From a checkpoint of a small mixture-of-experts model trained on Wikipedia.
Size: 10 layers, width 96, vocabulary 8192, 11.4M parameters.
Training: a variant of SOAP for the experts, 8217 steps.
Below are experts of layer 2 (counted from 0) of a mixture-of-experts language model. Rows are named router (the router's row for the expert), down (a neuron's output weights, with its number) and show model dimensions 0-95. Each number is 128 + 32 x the weight over its row's rms, rounded and kept within 0 to 255. Numbers have three digits each.
Before each expert's rows: a language model's description of what the expert responds to. This comes from a sample of Wikipedia text that the model never trained on.

# expert 37
Description: Pipe separators inside data tables like climate month rows, league standings and match scores, often after numbers or empty cells.
router:124129142091113151105075188166175161081121191134119122089226096100153153115088154098143112112203145109133128117143145150109184144146142160127123149085166165115087124127144103150080110162095118154067097154092122098100141095142072158116168174142169085087073176104086134137121171137133117124
down0:140094116132113071075188110072121176124165155160104087132134119062101150080190143105104142162082133122188217172162128160138166132167140139140089092084153129106110155101110125190065130140110153099133121109111115112081161112151126150117138160150144158131163113161138176091066174138128120160
down1:110113147102102125133154172180133130131100079166111143141144125104125127194146108183159185200116127134187141134148108149101139141152093119123171119138113103127182193153168175087163089110126111126114098135129116099127104073128190103144140149153070115233201147160130132169088129129090121089
down2:083122082134157101085128150121092166160173065110096094098077177125122111116201142155102103184082150107090119166142081106104106020116087129184153109110109107135118088150112142127079146135086114053139171112141121131136166171163130118154155101119135118122126104153147156137113072096081108124
down3:143110074128156160077185124177103115139137071172173114100212125110163152075107127166124129141124074142079136108105126147148170061145184153155124097113110112100111192183180121111154088149107119162154156117104142161120094096116097110136135111103172147156115057096121177100126091170173127131
down4:138121147155057100175170161165093144110121147118106126117102124132114181169174099121121118126101115101131139163162043135124237100115109120131157170111167102133104159164122101156104128092096151181150195156155128141089138097185147135144096157112089124113119138166175194149111091177131108076
down5:167152104090227101140162100107182122189205133131135097099172127108140115178126142120088160147144118133153106113174175106117166128135129114102118067104164115162107132117130214169135111143171136111145110204118154077120191157117138134132127099153116124172164150121131105079146062123097148110
down6:174126081164094178100096064168076082117068128128148181111169137151100103120113128084087177131108118150138199084120150112121102175119152142113153125167163070121116102206154153116132137158146130138201156146096126165075154132101134128117058103144172158155114098156154117147104133131177161137
down7:094150112155146068123134158123202151078140155131187086131107173109147111134109155131095122088107137121137120139098193079118124102144117114156163104122140092118197112118107107151070117128095193169187089072095071128162128102102088153140116162140115135147066083122092139091068087088110167161
down8:123135167141114039091137162106158146094110104152166087097120150125142115137112147172146119095198137133127148088151116151086133153101133124173062186130109157185126090183101045126125153148071129068171078147129146126155155123082119142124104157116111115077101135135115121168140210126135184148
down9:144124084184069123124097113100139179142124068171098101164148082059090130092119134115102118178123164126191114172162092135078183144146166073123097122109194110092130140132108119110072145129095088122155114176189189147103091123135142139138119114167087085168095118156165130169093121151143130110
down10:109155163122128129159097166128094106100098101119109133091113177114130121114165120119135096101142087066079127142161103070078092121135079097159095132150174153180072131146143139142155128110186123140075134079176113145135127159131153098175109078114135084153183158163233092182120111098124079105
down11:162164124121152134188083143097131147136122087117116147150101145101077120123163135158099108157101135162079089077099121108143108164103182125128136173170094117127115172107087177119164129186129141139153141125108104178214152149143153154097074186089121140150128136036143079137056090086112151140
down12:127117153143105155143118071153134131110103098136118127137070147155128077130157083103135142113103153143148132167099112134093082147110115123156160067122130105111102133109148147141170081136069161088151156099161082174166143146051140130131141082093202114129164097167193118084107244133125082108
down13:154171154119130158139101121158179151149140140165135122077155147067064119141173156143174122133093105123175151117140183067130140142141186102114128105064160136129142140090180206157118097111091116124103117084043118137137141152167134162080121137210125123143132140106150113147156159199101164129
down14:092188085186178169087136128152149113058177125124150150136096129188146103120162124143162128181077105128078090130121106125077082155071105188122119133161163055129114090163117165148114134102078082137119116191146144165140095136122093119125091153145126108145152120119088178158159113117125068098
down15:103150137125161047120159069135135046096070137172129070130104089100128145126092137112132112163117098114129144127143130108160088103126086159106125170119107135103116112116060107137068129087154146117137171118165215139094044176173108091162155118160130098093153113162151106161108079137126161132
down16:109145127134130106096105197158147193116092080105132140064157113131129081074132114060120115107097191060139132090111115073137139081135123130184168120118108106152138096165159129132139168148110166166148119155096198121119077179095105123102140077199111182155126136110113107139155144099100168097
down17:133114153162079177125135134119148171064100159153162128091124154121062102098157199126183130109089206138175095081101058110158124140100147153152073126116153111131155185147167098132122125111101108099166140127177136117148131100168167134090140090101187144131143087127110127134133063169126179088
down18:169158071083157165118123146107089094093169142175144159145136157116049110178080152095171076118133100143168144130114079092134144151123108140131147182127085089148144071112146166084119077143148123145145126154114208201118089098129149148108129132044162120110096130116099125146079113154173132128
down19:123113150085168114176093121104138124158093116153118164166098141117128199190110132087125119118110104180148189141122144110142085074082107114107179129120129101175143181164145162150132153179107162100075122179063144123134108083097127127105124127172072145156192081135095126161115204109094097152
down20:103108165128142117082171148093113192045131162119140138094150132129138144117135131194161150176132140130147155122204152137115132152151112124137126106112105146188098156113181127158169128189136141170113145119131060122111125134045119138143184062115110195097088152137071131113195090139139142096
down21:106116148111150125161071120140106139156108078124070169075146125140139092126135128135192088124238078141163118133057100152079146118126152076144163111135165156104163123123117081151086074157145111135129124089207122128184097130131113109135121188137146085167107130171146166124081159136124134094
down22:115160135133113155101082152107160130119144107109165133194148103138121157154165122084161177094163175103107120185106118152103140140098104127185113184150096107117177103125180119086113226148066179089159080136133101131171108131143111056110139149201150128164100121147154158131149074104127107145
down23:151163150110125056124155180083125127112124177115109118116063134129139075148138092114153184124120182152135107083118048120154108098222104146171132101136120078119145165091151130151090138189150145121144097128176112149152172131088167169097160056109107113098141089111138137079129112077140151124
down24:135120176143138082177153128152115070105116118127155163176133109096117160155041085111158114101134158082109139105172152156120162096072132151089175141165140074085143184083082125097145114170147070127135143103096076126193119158129113132076137147093129103069097148162087168145188133139113133132
down25:112184098126143094147157122097108096114073145164100083102140128109098128081162112141182117113130079102132109144059166102142137158072159130149194117188123160126137078170113106150152140166166134093166089145156179176142130086137192123097188206146131139175135090120166127141120164087152100142
down26:102139136059116118080147095172162096079135077067099079135109144181162139125115116131109102112144099120100100071138130096163149161094123184067105085147128111122142083112149131132127085105120101173100122166111056109154122107238098129140126156095117154172086101100140145116127099171127120189
down27:148148159096064148096148134091111064141139123134103143109199118139162116163132145112162150140193155150117145062131151084125178096103103086162142156141101094100082089138138119153131138143093131192156116111129156141130178072115127101148186201098090074124117150088128097120188139162182070136
down28:082169150104091111117081086164133181100116083118132077112098094158178115093096118133065156128111186121122150106116138147146132139157185123163144113156153138124096109159117080148103096093082187164084137100175113150115096166127128189061151185161145166157130180133146135146147160170153160197
down29:084137106164145179204121188083126112182073146135137105110130098141134118137116092180109130133159116071155129192100119134125131081132031134138145121123115087155048116102133157145112156158159127138139172104166062120128141110149171168130158162097118123168109154101149176079143098124077089158
down30:122145142074116074079090165115198083107132144064144120086113064136114062128125114065144139047140113173130130187119150134164111127095122119119127148185138147185136116083125161121121100136168176127150118170117145077130112101123101101114156105075131114116118145079124131125057110147059112087
down31:092129152091089155158118115142217114197137156115108174132174107136168111159091141131129141164079158107062113098193099192115142167139162182155140165168209114109089146105168136113121110080132135131076124110161170109144170148100105167063097092137156157134130163123136101120107120119119107158

# expert 48
Description: Month names in dates after a day number or "in"/"on", e.g. 28 October 2017, in November 2023.
router:081182208160196108102145113075099093119141104143127097156109138149131119166108183140187137162174147134053102144148105051108144161071138078169126117160180147166125125138135114145090177100138144134135150129142188106110133161111097169166128109155097103079107141148100119171144095108101113076
down0:106122120161133148141137138118079136102110156131114110152123162173104167139121137159110113165106176141021114126149103103095140086130178136085136089086146137162098165077103167101110092150101103137180221132113104109160097172172122159077168124105135126117069089147170085172157191144144135088
down1:122182112172107074161144139132089139128086132150157158097116106113111130175093134151095148096121128077149080113058162059119067105166094108156145181116114105105156141165119125206099124143144101167168080097127110128095159084094149100104124125186122121115132157179207146078078160110138150137
down2:128159099116143085139141152111158170119138197058180138122110192168125126095080166136122155140110126137056160086122175108115113166115154107128090181110124140052130152123159102100122104074134142125114100078095148132101119139103181149161152186164144108053177144114109142081080118094089097119
down3:132130096091174110111185112112204153171130102088141119095100156155150128146144105120129123085110166093146111082107084128111112073111152122125103179130161216125130067098100086145116160138168111140078137072100153210167175147135066131128157166124110131071119166103153073152113090144121143135
down4:125167109075148097164120122152151160119108147147086182093123092139141072122112074120133165107083076112187104097110079080119198146098157161154079146114125145109161120152130107169161178169082168088179092146104085137142095109155167125113076098166129153131100149132126163109120168151058070127
down5:150114131121121178095050093135144126119142069166126123145121189125060062149127155162128143111153154144152144109146143102157171173109077098092092155120099085130114148128137114151070050150138162193147134135122085104104126061102091149124088181099118185150096165092123130144087094153172136153
down6:125200111111128120115127099128182091194120126064098056121132101142130130079122155131151136156188132089151166165154100116085148131112103113108097117153093146114111130162162099113126124162138059103188141121133114087160099071164128111065121153183177055160125104169073181108116128108118131090
down7:139144131133123133075212104201133161108144103167159096094162187114122125115102156095148119115150149183110127097145180139125224170087151077131152118124071167140076131110096105130139099188135109108189179128101110103136122167146112144136155122177101158081165129101152140170151102123152165169
down8:116106138136103102070103115181107052131107153123193119167105119112127151111115100168140142106136125104151086169073100118073150152091100158106105149114162107134088142170103177098104111158104101117040116129129118151153098134193193160113119171097149083163157143166138133081115191143159197131
down9:148193153121113136118100167087149115096088130093146150143109116126165164099145102182095060112172117082129119093139133154186215141127128138144110102114088145197101139150153124086154057097113065179202134103149093132160159112096156116154135131100132135117130153052154119101094127117126158179
down10:111147106117111098164128152142116112098156156153112156133139068152150110094106123091082122128045094121185090117118131109197147094130139126086109143065134179108163089152075117136142120137155177099065027125105173173129131139109151141118085176109142120202136088117172081109127151099110116151
down11:120152109107171158115116103040146159136118119141080096181105159143087137120140115158109078108163185130076135142144109122122138074102108135142129148118119100151058171161099106168086172105124121154167183186115141148129153104110143110142213157129135100041147120094091097134173067153162149113
down12:093128140107163118135164134181174107105092135146114115092137172139097152120111121107129117105070135152065109143091128017147133109105153136108182113086097149125129167172116158161181089091095200119167075107146129125101172111153146126134112086069117146134102116101156141120079134112096149033
down13:153072146162142098103179132090201168148120074097120050085115138084062156121121132156102130128091084180156131137106160151189133106097163101102156126105160152134105104102128090136126101110131135167177103144104186175108145106141160109143140117164169111194134154151213130141124186134109137101
down14:105103148156106163144139165176114098127063168108145151175091091093128157160085046145167140129172088111095147149073180138096162117164087122127143150129099090162105112158124116176082133151113130122133120142129128150088056110108198047071122140147120069132083161102111086142104123161147129148
down15:091120156179123129158109140157119120078110145112168131195135120078185113164206120126113147128134071079131134088136131123132151197090165109111112116178113115132111147145180068191139151142100094140148176189125111120151123081093099170149177145124099142115057143125138094098176068080104123125
down16:138104106119111114133097174143177194114171134161099095142136144126159127172149175084141120071127112093140106131078129194122134135088081095132160128065108104161183162148131117158138105159147153182125100125064087145137170077147090129052157118141156125085180077151140114136123081181067116120
down17:150061113129124113134109167112154115059134166086170094164071143115107070171063088191186149109144117128078167089123162097121104130126164134066103092096129113136128109042057122125101130149145161133131163115114128144113114082144092085133158144176129112129190142174107130125097116104126162156
down18:128144082165150125123106163113179116136132111143151120097101209137149118077085101134103111123162131159092134172120116135189139164110113189150106139124125177179149074175133082002160138165100113127140157137121100171141110114120083084125121095082178108167128144149125126093152080168148089148
down19:148101103128134088165124105109139099149084151109115158109092124142117120119173094113087169106183117106150162162104066144137130140148079084135141183094085083143185123125132120117129063104085082139106143104089076150074132182099126122076128179107106105088048111189112146191125178174126119144
down20:157105162124115158161146131137156175133108156131075102123081117128158176096081150153088144185130119107139150055143118108117049111160140108092086111117120165113166125108130104107166091089133095122112156165134127155145172167119182115076169120148149087083133167064079112050166160095105153184
down21:116113159123150149093142131122116133102101120160135117163096088179136124131149118110149112164137182129066229164106135139138088128149106156139215154134167087154091130117078145132156088108110130116108201168077158163114129127132138148136059183080116165063176137135132138101121124121060135186
down22:165105102087181109100142133162117116162160211061122081143140118103139119109168100087141116128104149076110169164112131194119203122089077144158133098071147144096109140142145142161148098074077104169136112137171144157179119116167138078164105152136142192200121123136139127167140122147089154133
down23:173118141103088105105136071116093136188160132147120189078151136084139185143132140102166076129066166125102182131124080161130118117147139109073139162126185127121116196060121152119183093152126132136104054094089175107087115106161091115152127147101107150162111085119128115124130054134147134163
down24:147116131153141132106106137084066093161133143163189121120146085158171136134145120129157134169118157101152153144143149177131117091177195140158117128218119176153099194158150190094159118216109119061137145117058086109128119089121134096164082140113137100111130127106136081150143175100140100120
down25:144178141153130140154181146103193119126086114133143097119112074149167059135112156144115137108117098047153128093075160162144086099146127136159145144112151125136186143145135067133195116122133061119117143157145202149146215141140128103138127099170163092128087175147125159078114186113104115123
down26:147112106105153130108104127136121139123139074105185075138104142117101152155067178185144104141208104114132138142069153140124116121114066103088140093153176120112124108102121122158159164073128167132065117163129061113201099179152098121129108154091138136151047135077069104130149113130104118087
down27:121130105105149199104176086115139115125126105153101131100100142101141088095108135160076103088103139117134119116148102077127111152132216091064162138124109125132170117108076080094099127118109118160112130118166187076106180123128241168150110159127156134110082104130140132119140151199096092173
down28:095135116195188105153133143163181152104098139117144097098133168175108133130090129113076159141087153101070167073124175178193123143129150048133089112088109133167135164089118150114165139126100127141154134146170113149135123152111122122078132173169149153114113074054111120063122145185085127143
down29:152095108192134153112160127121108114149152085073123130166100132186179113120153094091097168112156111122072133135122152041110155176158142133114152126148148136103150104175122128139178121096145118168104146113139102165155123113188136128161208198121097098112163040134134126167136066114128109074
down30:223179129151124107114131063149164109192140146143102090120132138100145177095067123164140137098118171172165117085089113102104116136164175133065162175052153116123145117149200112126138126126153151093111137068100117079114162090119083126176100116083115149152136149139119140128146163117117168085
down31:118065085166151145136138157161133132090102151070126129143111171147145095077174083107096087185136083129146071102138130199176150095099115127160132134112097134104132123101137184116132116134139149110046184142118048147122149156076156128155099127168086135093143139119104110113176127145106171050

# expert 30
Description: Digits inside numbers and years in tables, plus word-final pieces like air in stair, upstairs, Alastair, and way, law.
router:178127145160102096149129124143140129138095092175122131095095103150159154132067100125110107125167131067137152140098137170107134102121111124125181119118094127150153116021171092167191112170065156149163146141168090136098153165136095150101104115135173045169097198167120093085141148122132140159
down0:144160060140129124145115192117155165140135102166092100233124077159122092096141137094141164171096066125142125125128096074105144097105122154165134122086128179089126151125173146110153115137124153126121144184131102120109141166145104142136100113140183123181059131153155146065141080094048138152
down1:109117119093084159140092096141108134114098137101125109176154130170194131235152134170144083171141111083143131146191136110140118177153140152135148129142131128151138165152145134148198129181179151168074149131112145093088147070141104156148150143147143167095120170182090112079165095125136203133
down2:050174145091064086160097143079165111111122149112091136089102118141142082129071164107172141077158123148155122191096163128115169115106105142189066096172167136159145135136151167152125131168113157115076150154107134159158135140085123112121132130186102164058128140125141129127092125127133086048
down3:116107181132137128113121141148103103117111125159161148139109104159130123136132132142122132140160149107138165172081117129160137044154106124102115075105140084126093149065085105191162113112162094127142177079119079136191087163156155087135151126136097174135061123199133149201164139137216120084
down4:124206110082187146139117119167160113150127163097125145114146091123130103122156183143135183079181130113087161131134175082144088144105150111159150087101128174145145152175123085134098059118077052124140116107183087183101142101124163144170157130127097138087146117094136101118106110104114179198
down5:123097084114127151179134121114107119143161105125129130153139144055213165100112122093145130179072129076082227095123065128139135151173131137109139149107053115193123099123135098142150131176145152152050156170129069124102146153107106162141133116123107086119084131163115144157138097122090122114
down6:131095194110070153140096140151128152125139128110078128136120116067129150101075051113185136104095141031104154165150071151153142170119098075146089097097141155154128120097107092136193082138118124141111143125156137095087119127124142145128218137131134085153112178134151087096141113150130189104
down7:077136157149138132067130136121116180158167140120125109071128116119146153103156142136158167131116143120099077161114097135148067115125106174156097128143154172138126187142145119017077153097123152094135121100140161188164117112117090090162130200219076114105128155134163133090108171159110149138
down8:130123090149148099088087114116138158088103072138159116191113090100097159151095106187093091131129148078199156188135078119092133061140107163065148090147100142137136173116115091120168120081109133126146131189157128104137135207141160173077140097133138080172117189116130103093132121122147127138
down9:034115160116101129148133146148122157103116163140158145136115090114136142212047100087162137170137118139099172056091131128094118179164121106121121140141125100083146136131146124159195138108151117152141129165112108115093130094151094106179110132138100121165049087183149065103090145108182101146
down10:156094049173106130170137153126094143092175124105171159108129114113139127136117145151134099159079160175119124092142132186142142126138144115154076105128082102146104095157108150139119072212185151120134149185148190169140099130142148117153107070112141092160205162077130103127118086104154120058
down11:103058131144141130135097125132141137111158156120127125155213077099172128077124148176208110129079094164132122126107145191141141171124084096101071159077137111065089108098161152141113100069079139109148094136162144121093120124162109165169160135131133224128133144136117115170142138150091108151
down12:186079157173065091122144122097097157123183179146120165130141174127151137138104085126106140127116141140117163130183138124064103032129128154184091155157130081102087117127140170106104102134125109096153142146191214109123125176125137179120090153100103128121092076149136127137127087099120163077
down13:092102163164160095114179088090078158150087166173127144145106102128121160116174135139132153114187162113086089106103131119131121173083125130092077142192146126182145120160101114139191184142121132104144125107124141176082175090083168190142116097098081129159126148097180077186116126119088135170
down14:136187095115127117044156123121118138115060205207146100101168148073134123126146143112100115131136131132141078116084103137088180176131120131122158113153130126161132148074131132134165099136121170149143069059188074112156149077118179112155136104149121076156154148112114109157078103086120106163
down15:183071121143123070095113093163095057124136100095097134136149132132181137162183133152132078179127135096097116067093193147119127136117146130130166112117144167105143097098133106120131117080144159051138096124165170100091212166097125169141152116154165092075169142171153108125124088124137094096
down16:075092173076145098115164163144133189147076131130142161138136083114131092129118089122204135050097060124154103183135103151058105093150131157137112169113136151134119117167157139121168107135126134100089148195140103170156144169149090134131113159117117122093126084111070097090142086064125112167
down17:129126149136165138098142166119187134131163130085156161120139152096119133170163115117166146165120127105118116183175096161159205126114119115173115182163110125164180161153076122096095115116098154070167079147147101178126171139093122145089097098094122074051118128131119148073141142200072163105
down18:139173111172117129089121111121154111136115180065066178168103074162177145122053106089160117129135147142054105127050122122126189107111141142165110114079138141143133127128118089133102082106112162113110139080124152124161081098152152086210163102075115159090129130146075109127130086118149100135
down19:100127145088113167141074156117158206089152221068146090125106092142128092093078123116148125096118129098120123162099175176079140150168132101171095138080097118106132109093119142061098165134147113113156112109138098165113135137136129079145115113120086085136089119172145118154123105044107191096
down20:127102170088111112156115181070127114167127166111179160122180129159124187219126135116134117108125122150096110160157149124144218118127126174097150176115112150174069142088068155125068122141135096156120136149163151116150161154109084086187126189130144159109105119131159126198133112154115090123
down21:135099120127166139129067130055107132130117144110132130107113126137115130134177118121197139137142099194129134124101164149162207124120150171184116170123121159144112079145126125110098156087129086103135113163105111046080178195094125103208191143068129165110121139103126154126107119097121158192
down22:119139119125147167146152115065149098092138097091077169172101118103113113119124147118047147190177111116141173100129109104131132146067133096124115114082130135066181126176152121130109155134178104149191068161114118067083147210142132146169120112109138143167176103160164176142179128122106151121
down23:119095066140152090175195150074112108095148171118135162151173126080083133156108071127135114185140095165110111103128141150162099237109134088063133095089134156116108113089147140159158116105127151133143068060100144105097144154133160132154115074158115109129165064168149127143129138145113114143
down24:157084121095162158168166078165120117086083148180135147097129103173104163089155084118137153140173201095170159135133077176085117061116157128151139151113133074135153090122190144093151119173148151146176121096141158111048121092120139174066142113145115112120111133108135095144088116152159101172
down25:186131147159099119151112170156129142149113083093107130130173149125109168147078156114162121173117168171094127119149123167149125150128164206171149121148128104174096099121122171075089106137156184095073195138122055116184062151101185098145155151134162179136123156143117119148114074148144120084
down26:198124171203128183125139110160133169109095133045097139086176141117157183192134150101147099171125112101113095160137100178114126150131130145105122149028096116154191071153116146111140101135137126107152151129138149106149142099148143103116155117097090141110091089115101157154140211127162150146
down27:090113112126117175167072118143108188113112122190123143133179156112105161138125077110146088140141132145116115100149116099125097067103195112120091099115186164145095174128124088077077098115172104169140182147083090137148137159114131137136076127070206096191094165154124141103174106107122106158
down28:080197101121150096102148150113115112086109161148153117133096128162087077179115123106157110122132122100120088124133167097132114165119187110207144128090088133144109087097114123173185080149123085133123147109124173114216136090099121133123158089113136052083110169174141122112135120147161172207
down29:104161100023178142081127121134133167123126150148134074145089130088105128159150114103036094113089146114121145083135114154187154123075163094116131122141122156105155133097079173083195113125119145193126137183140123123149085133149115104090147102100128187127106109099090110087084080137107156113
down30:074157147109120123077110156073136117105109173158211156150112135132111124113117145179171113101142106094153142168124098127061097106131079152161063124116171170098108107129154111177146065091059171090116147091139087083173179110170154098088142125191128142136134153144139175145141127102096102112
down31:117131066139136191136089137174093146133170129131132138147097103094119154146115144086078120151072129128097110183126105097154129106129112131134101126149076165120159097117103104137048153153150110121128200189114085164168151054084118082059153072148102165150129148109099084071147114079134148104